{
  "moe_layers": [2, 3, 4, 5, 6, 7],
  "router_score": "softmax",
  "routed_scale": 2.5,
  "balance_loss": 0.0123,
  "balance_bias": false,
  "router_bias": true,
  "n_groups": 8,
  "init_std_router": 0.00705,
  "vocab_size": 5397,
  "tie_embeddings": true,
  "beta1": 0.95,
  "seq_len": 512,
  "train_tokens": 448200000,
  "dataset": "wikipedia_en"
}
Below are experts of layer 4 (counted from 0) of a mixture-of-experts language model. Rows are named router (the router's row for the expert), gate (a neuron's input weights, with its number), up (a neuron's input weights, with its number) and show model dimensions 0-63. Each number is 200 + 30 x the weight over its row's rms, rounded and kept within 0 to 999.
After each expert's rows: "comes after" lists some tokens at least twice as common just before its tokens as in all text. This comes from a sample of Wikipedia text that the model never trained on. Tokens count by the router's weight.

# expert 59
router,152,213,259,162,223,237,181,228,168,189,174,176,210,215,165,161,254,184,190,159,213,187,200,192,164,249,251,201,213,191,243,124,154,216,163,202,146,214,213,200,223,204,177,177,168,199,146,220,207,235,172,187,224,223,145,142,207,160,216,240,143,235,286,268
gate1,244,198,158,209,211,168,195,228,183,168,208,229,146,168,158,172,221,222,222,172,213,166,188,167,258,219,182,227,190,237,177,204,198,191,141,209,216,224,202,148,181,241,233,238,227,184,202,202,188,234,193,257,193,184,189,202,207,170,193,127,186,190,210,263
up1,192,186,173,260,243,204,229,187,226,225,190,189,244,214,210,227,133,153,203,257,172,282,214,144,195,196,221,203,159,131,164,203,231,203,167,196,165,204,195,161,170,154,155,221,194,194,238,188,219,232,221,233,130,211,218,219,164,207,231,195,204,205,155,230
comes after: "0", "9", "8", "1", "2", "7"

# expert 116
router,160,199,229,222,171,189,209,219,159,189,230,210,181,211,188,249,227,208,214,172,145,184,194,216,177,200,156,184,196,263,231,210,237,196,226,220,144,196,191,247,184,210,191,205,170,252,217,206,228,160,239,169,152,177,223,190,177,193,202,168,211,181,143,192
gate0,220,224,182,179,224,174,223,204,241,113,268,212,183,216,170,171,197,191,205,158,206,219,238,240,228,219,211,168,213,204,177,151,189,224,225,191,238,172,255,209,179,255,152,207,231,174,149,169,186,217,247,212,245,193,228,223,210,192,226,253,243,182,161,223
up0,222,170,202,195,185,177,211,133,156,248,144,208,188,201,177,248,230,281,212,184,194,199,178,161,176,221,208,202,197,213,213,240,206,202,241,210,176,259,167,202,247,196,221,219,194,182,220,243,225,199,162,177,150,177,156,182,170,174,142,235,206,200,255,163
comes after: " ", " b", " d", " B", "′", " D"

# expert 73
router,183,217,206,162,176,226,189,230,193,199,201,161,218,164,179,198,207,206,212,175,185,186,224,188,197,205,158,201,214,242,249,128,151,209,241,202,139,169,224,180,188,145,240,213,190,166,204,202,200,205,120,245,222,200,104,177,215,200,187,184,218,210,233,192
gate0,183,160,176,143,158,199,207,234,146,177,229,235,201,212,177,213,216,216,148,162,225,206,156,192,165,222,208,200,235,213,199,234,205,206,159,197,201,196,119,211,188,152,194,260,227,179,202,195,220,242,218,238,178,216,152,198,166,249,181,200,189,240,231,198
up0,189,256,204,189,186,173,145,163,235,173,218,166,174,222,245,188,175,212,221,220,185,161,246,200,226,220,245,213,189,193,197,116,181,252,201,185,216,210,169,186,215,180,182,120,240,206,226,170,176,190,157,201,182,192,173,183,191,222,193,181,204,177,190,158
comes after: "0", "5", "8", "7", "6", "4"

# expert 46
router,193,194,167,194,160,230,208,215,194,220,203,227,193,241,214,204,265,179,211,219,197,212,208,257,207,167,255,231,190,168,269,206,185,231,170,192,240,240,211,169,152,205,231,198,206,226,185,153,191,194,176,169,221,185,188,172,97,158,265,167,180,179,248,236
gate5,182,220,151,200,202,210,152,181,198,227,208,211,153,224,210,198,178,216,177,214,210,203,168,194,235,122,200,194,186,204,269,188,190,177,199,201,182,259,205,185,221,228,218,163,162,243,180,198,172,233,202,211,151,192,218,141,160,194,190,185,153,160,180,227
up5,170,147,193,155,206,191,234,202,185,204,166,188,228,162,203,218,211,184,184,171,209,195,270,214,155,225,254,205,184,175,167,173,193,203,219,110,169,145,166,183,187,194,173,181,226,170,218,221,182,181,202,170,191,205,212,234,250,195,151,218,179,201,249,253
comes after: " the", " a", " his", " The", " as", "'s"

# expert 47
router,204,214,195,181,259,195,232,170,241,161,265,251,218,268,156,152,279,244,212,145,233,241,176,207,193,188,180,208,187,246,157,182,236,200,226,193,222,235,236,188,172,251,215,203,214,190,234,177,204,212,168,202,191,220,160,226,168,151,175,232,194,216,218,204
gate5,205,192,175,205,202,150,184,192,244,195,196,237,196,163,230,101,268,173,243,192,157,192,145,119,191,191,169,190,216,202,260,182,186,227,220,211,219,145,198,179,229,233,246,202,232,195,182,197,204,210,151,220,224,177,167,190,178,201,213,211,172,234,226,274
up5,207,218,210,208,249,174,151,220,147,246,194,166,199,219,208,198,170,224,186,184,180,218,192,182,188,179,218,194,183,157,221,201,152,199,179,198,162,247,212,200,189,229,219,156,218,241,235,131,175,192,228,158,173,149,233,208,150,198,161,202,194,231,116,179
comes after: " the", " a", " and", " to", " was", " of"

# expert 115
router,260,179,168,188,206,269,208,183,176,203,183,223,225,187,207,206,182,171,209,144,190,202,209,162,216,210,203,189,211,192,174,227,190,229,234,198,224,148,218,186,163,161,231,210,192,171,234,208,191,182,130,166,244,195,127,246,196,194,175,108,216,187,230,190
gate0,197,242,214,196,160,209,206,216,163,205,187,180,264,231,273,249,197,161,202,176,150,211,171,165,262,216,146,218,187,187,234,207,195,221,204,253,218,177,220,147,220,186,219,237,188,220,191,203,230,194,159,211,234,218,193,193,230,228,195,220,197,228,226,192
up0,239,173,243,179,160,273,241,203,228,191,208,190,253,241,263,239,148,200,202,212,197,220,211,204,224,189,127,172,193,195,204,247,238,156,196,177,168,192,247,167,242,210,205,177,160,208,234,220,180,206,214,234,240,209,222,196,176,246,226,194,216,202,149,185
comes after: ".", " ", "–", ",", "1", ":"

# expert 98
router,232,219,204,210,192,193,167,220,250,210,203,211,207,238,166,237,257,168,182,222,248,214,240,235,205,188,202,194,205,171,270,183,182,230,150,181,216,192,227,196,232,175,183,176,214,248,150,202,200,199,222,226,237,210,186,236,160,167,200,181,214,175,259,243
gate0,237,194,212,165,192,189,242,203,273,183,227,234,221,304,205,140,194,243,224,197,193,219,225,192,235,180,182,219,212,227,204,191,166,208,146,242,207,192,169,171,179,203,218,165,233,236,191,227,238,180,158,156,175,177,226,188,200,180,170,206,188,244,236,198
up0,163,193,246,213,194,208,241,199,169,251,180,201,177,176,208,236,212,189,211,202,201,229,223,208,160,252,209,193,216,249,153,207,149,207,222,230,197,245,217,139,219,210,186,247,226,190,199,146,162,239,232,228,172,235,224,154,199,197,182,266,214,197,175,156
comes after: " the", " The", "The", " a", "'s", " World"

# expert 20
router,199,190,250,195,230,185,250,196,271,230,211,182,230,200,182,199,214,182,220,229,171,167,143,219,189,239,229,237,202,173,239,218,165,215,199,243,164,176,194,195,174,255,211,228,186,166,155,226,251,248,192,247,177,180,169,190,253,217,172,171,173,157,144,168
gate1,219,162,197,210,198,200,193,209,232,212,205,124,182,229,153,191,239,177,233,205,136,165,175,211,224,216,195,198,216,183,241,204,202,212,228,182,195,192,225,287,250,263,181,224,209,180,214,237,186,203,171,183,187,196,109,195,219,221,209,166,170,185,207,228
up1,222,207,233,190,214,239,190,176,230,198,188,177,208,223,227,182,218,213,200,128,209,191,217,258,183,150,222,211,215,253,192,169,201,202,155,216,173,217,217,152,144,160,192,155,209,166,212,178,191,236,142,162,199,189,216,140,182,243,164,211,175,171,174,187
comes after: " the", " a", " and", " of", " for", " one"

# expert 9
router,151,211,221,241,215,200,244,172,157,167,204,193,206,150,160,249,197,143,197,217,177,221,193,203,211,229,176,199,212,210,213,156,157,248,232,203,208,188,205,208,173,202,180,224,183,231,216,167,174,199,236,194,245,144,205,143,227,194,211,195,190,199,202,166
gate6,173,236,230,227,194,195,233,155,190,208,232,186,162,171,185,232,173,186,194,196,221,219,235,188,178,177,221,203,207,200,215,156,168,232,235,198,234,285,198,204,174,229,177,197,251,222,165,229,228,245,211,192,229,169,180,200,199,222,169,181,187,187,164,211
up6,190,216,200,213,173,183,166,239,217,207,151,182,176,160,238,164,192,198,209,166,190,193,199,221,223,253,234,218,245,221,223,236,218,208,179,164,176,138,209,175,157,168,176,237,211,202,207,215,166,191,218,173,240,175,184,110,177,161,248,234,175,236,234,184
comes after: " ", " st", " b", " t", " sp", " p"

# expert 111
router,165,213,212,151,239,186,186,180,183,195,167,199,209,168,180,166,229,193,225,173,210,176,191,196,170,176,208,257,211,196,272,128,193,196,255,202,205,184,240,157,186,177,221,177,186,184,165,213,158,241,156,206,224,201,150,168,232,153,241,219,174,217,275,238
gate0,255,166,213,159,205,187,168,180,209,204,223,181,246,199,205,142,256,239,175,156,170,175,180,229,157,206,155,274,194,222,236,199,179,178,220,188,165,241,165,223,203,195,165,142,162,188,210,238,191,189,164,215,176,173,165,167,183,242,239,178,222,196,259,211
up0,243,226,230,238,182,192,232,204,205,201,181,210,180,168,218,104,156,211,210,169,232,221,214,182,176,183,181,195,202,174,227,202,201,170,213,207,148,146,231,263,183,182,229,199,206,198,227,231,240,259,237,245,184,141,239,190,191,151,213,192,263,172,218,224
comes after: "0", "9", "1", "8", "2", "7"

# expert 85
router,164,206,227,232,184,154,227,214,214,209,216,187,179,172,169,213,200,249,260,205,187,200,207,236,235,143,217,227,186,195,169,206,148,226,165,132,231,161,250,178,160,197,190,216,184,203,181,231,221,173,239,239,218,206,214,194,201,264,150,223,183,201,180,196
gate0,246,194,181,243,180,169,198,239,235,184,200,155,138,210,160,183,241,264,205,202,171,224,164,190,242,189,205,212,222,197,142,212,221,218,156,213,216,252,156,162,175,209,213,170,152,188,223,226,222,218,246,217,206,215,153,216,192,196,189,149,228,175,227,184
up0,245,188,225,172,200,187,182,184,183,206,227,165,152,194,234,175,181,223,182,192,179,152,177,129,165,182,200,248,215,202,249,224,170,263,253,220,200,210,156,191,209,272,200,217,197,205,228,240,264,219,219,228,171,151,175,239,190,183,143,181,182,186,180,220
comes after: " S", "S", " s", " P", " N", " M"

# expert 44
router,221,253,179,163,213,183,250,164,242,208,217,236,233,182,170,182,223,248,178,139,230,261,176,176,237,177,167,168,189,157,196,145,192,225,241,205,194,243,225,173,235,218,172,196,179,231,165,213,223,204,154,167,179,208,198,232,174,228,169,248,198,213,190,184
gate5,232,165,222,197,220,202,203,160,196,216,174,212,155,200,214,176,207,210,165,220,236,208,195,248,230,205,210,232,141,156,165,196,160,168,256,157,174,209,243,207,221,178,227,168,234,210,161,166,273,222,139,236,149,163,161,189,190,226,203,194,235,222,224,242
up5,228,237,213,216,200,216,246,257,220,189,211,227,237,242,216,242,248,206,211,235,188,225,220,204,189,237,207,211,237,168,183,226,186,207,180,239,212,227,187,209,160,228,149,174,190,122,239,209,180,186,214,184,197,225,146,197,222,202,175,202,198,211,249,167
comes after: " \"", " (", " a", " the", "==", "-"

# expert 2
router,184,207,219,213,197,212,196,188,174,260,209,228,130,176,202,168,174,222,232,230,130,150,195,193,179,170,162,207,180,225,220,219,142,261,217,173,201,199,220,147,142,176,180,157,156,169,205,187,219,173,247,212,185,230,225,251,216,198,233,192,251,232,180,225
gate1,223,232,215,238,202,254,163,203,225,194,217,158,208,223,252,162,231,210,226,218,173,167,235,258,182,194,229,187,178,238,232,189,189,215,253,145,146,219,207,203,183,236,246,187,149,230,183,219,172,209,220,187,177,207,164,242,216,264,183,190,181,156,202,217
up1,153,248,158,274,221,199,241,226,175,202,159,210,199,183,227,208,216,188,219,206,172,227,232,217,207,176,232,225,260,256,164,240,207,232,195,257,262,211,193,221,118,184,97,217,181,240,226,194,163,230,207,150,203,240,200,119,209,204,216,141,213,210,211,234
comes after: " M", " L", " D", " K", " T", " B"

# expert 33
router,146,236,177,205,235,148,228,196,264,187,217,247,237,198,183,209,193,140,179,231,218,255,199,177,171,201,193,207,179,178,240,205,202,215,232,208,184,183,229,251,204,193,216,221,201,156,204,207,219,176,251,185,222,200,168,163,224,191,253,173,233,198,161,172
gate0,195,269,179,180,161,148,187,161,151,149,191,165,157,232,196,170,203,185,193,181,213,210,251,225,181,186,204,192,195,177,202,202,159,196,223,184,202,261,205,147,199,200,206,228,132,189,213,235,203,212,199,201,162,188,157,164,186,185,212,178,180,228,238,170
up0,224,150,228,202,172,183,159,193,186,162,163,207,160,158,212,207,228,188,192,154,191,227,276,191,152,210,176,157,147,171,198,201,186,223,213,216,196,219,193,167,214,156,256,210,201,175,196,234,201,143,185,236,205,192,161,160,214,175,229,201,204,217,259,188
comes after: "2", " c", "c", " C", " comp", " p"

# expert 40
router,214,160,187,159,174,248,216,181,182,204,160,171,234,240,170,156,219,206,249,264,220,213,242,208,238,157,198,168,201,163,209,167,197,221,155,195,183,196,142,232,202,185,180,240,252,175,206,144,221,215,184,180,204,199,209,232,181,207,212,168,202,251,232,168
gate5,162,197,207,148,167,218,194,200,231,199,258,199,179,158,183,210,218,226,249,265,150,192,206,253,206,183,180,146,155,192,253,174,204,146,180,159,202,183,154,178,207,217,194,234,217,211,187,205,221,146,200,185,210,168,183,211,207,266,231,170,197,239,208,242
up5,129,256,201,139,202,217,237,186,212,231,252,181,171,221,176,200,197,217,244,212,212,153,178,220,154,169,178,142,170,195,227,144,221,173,221,261,192,149,208,225,193,259,194,213,183,232,161,211,225,151,225,172,193,203,195,203,216,218,220,188,215,183,203,204
comes after: " |", "|", "-", " ·", "N", "Personal"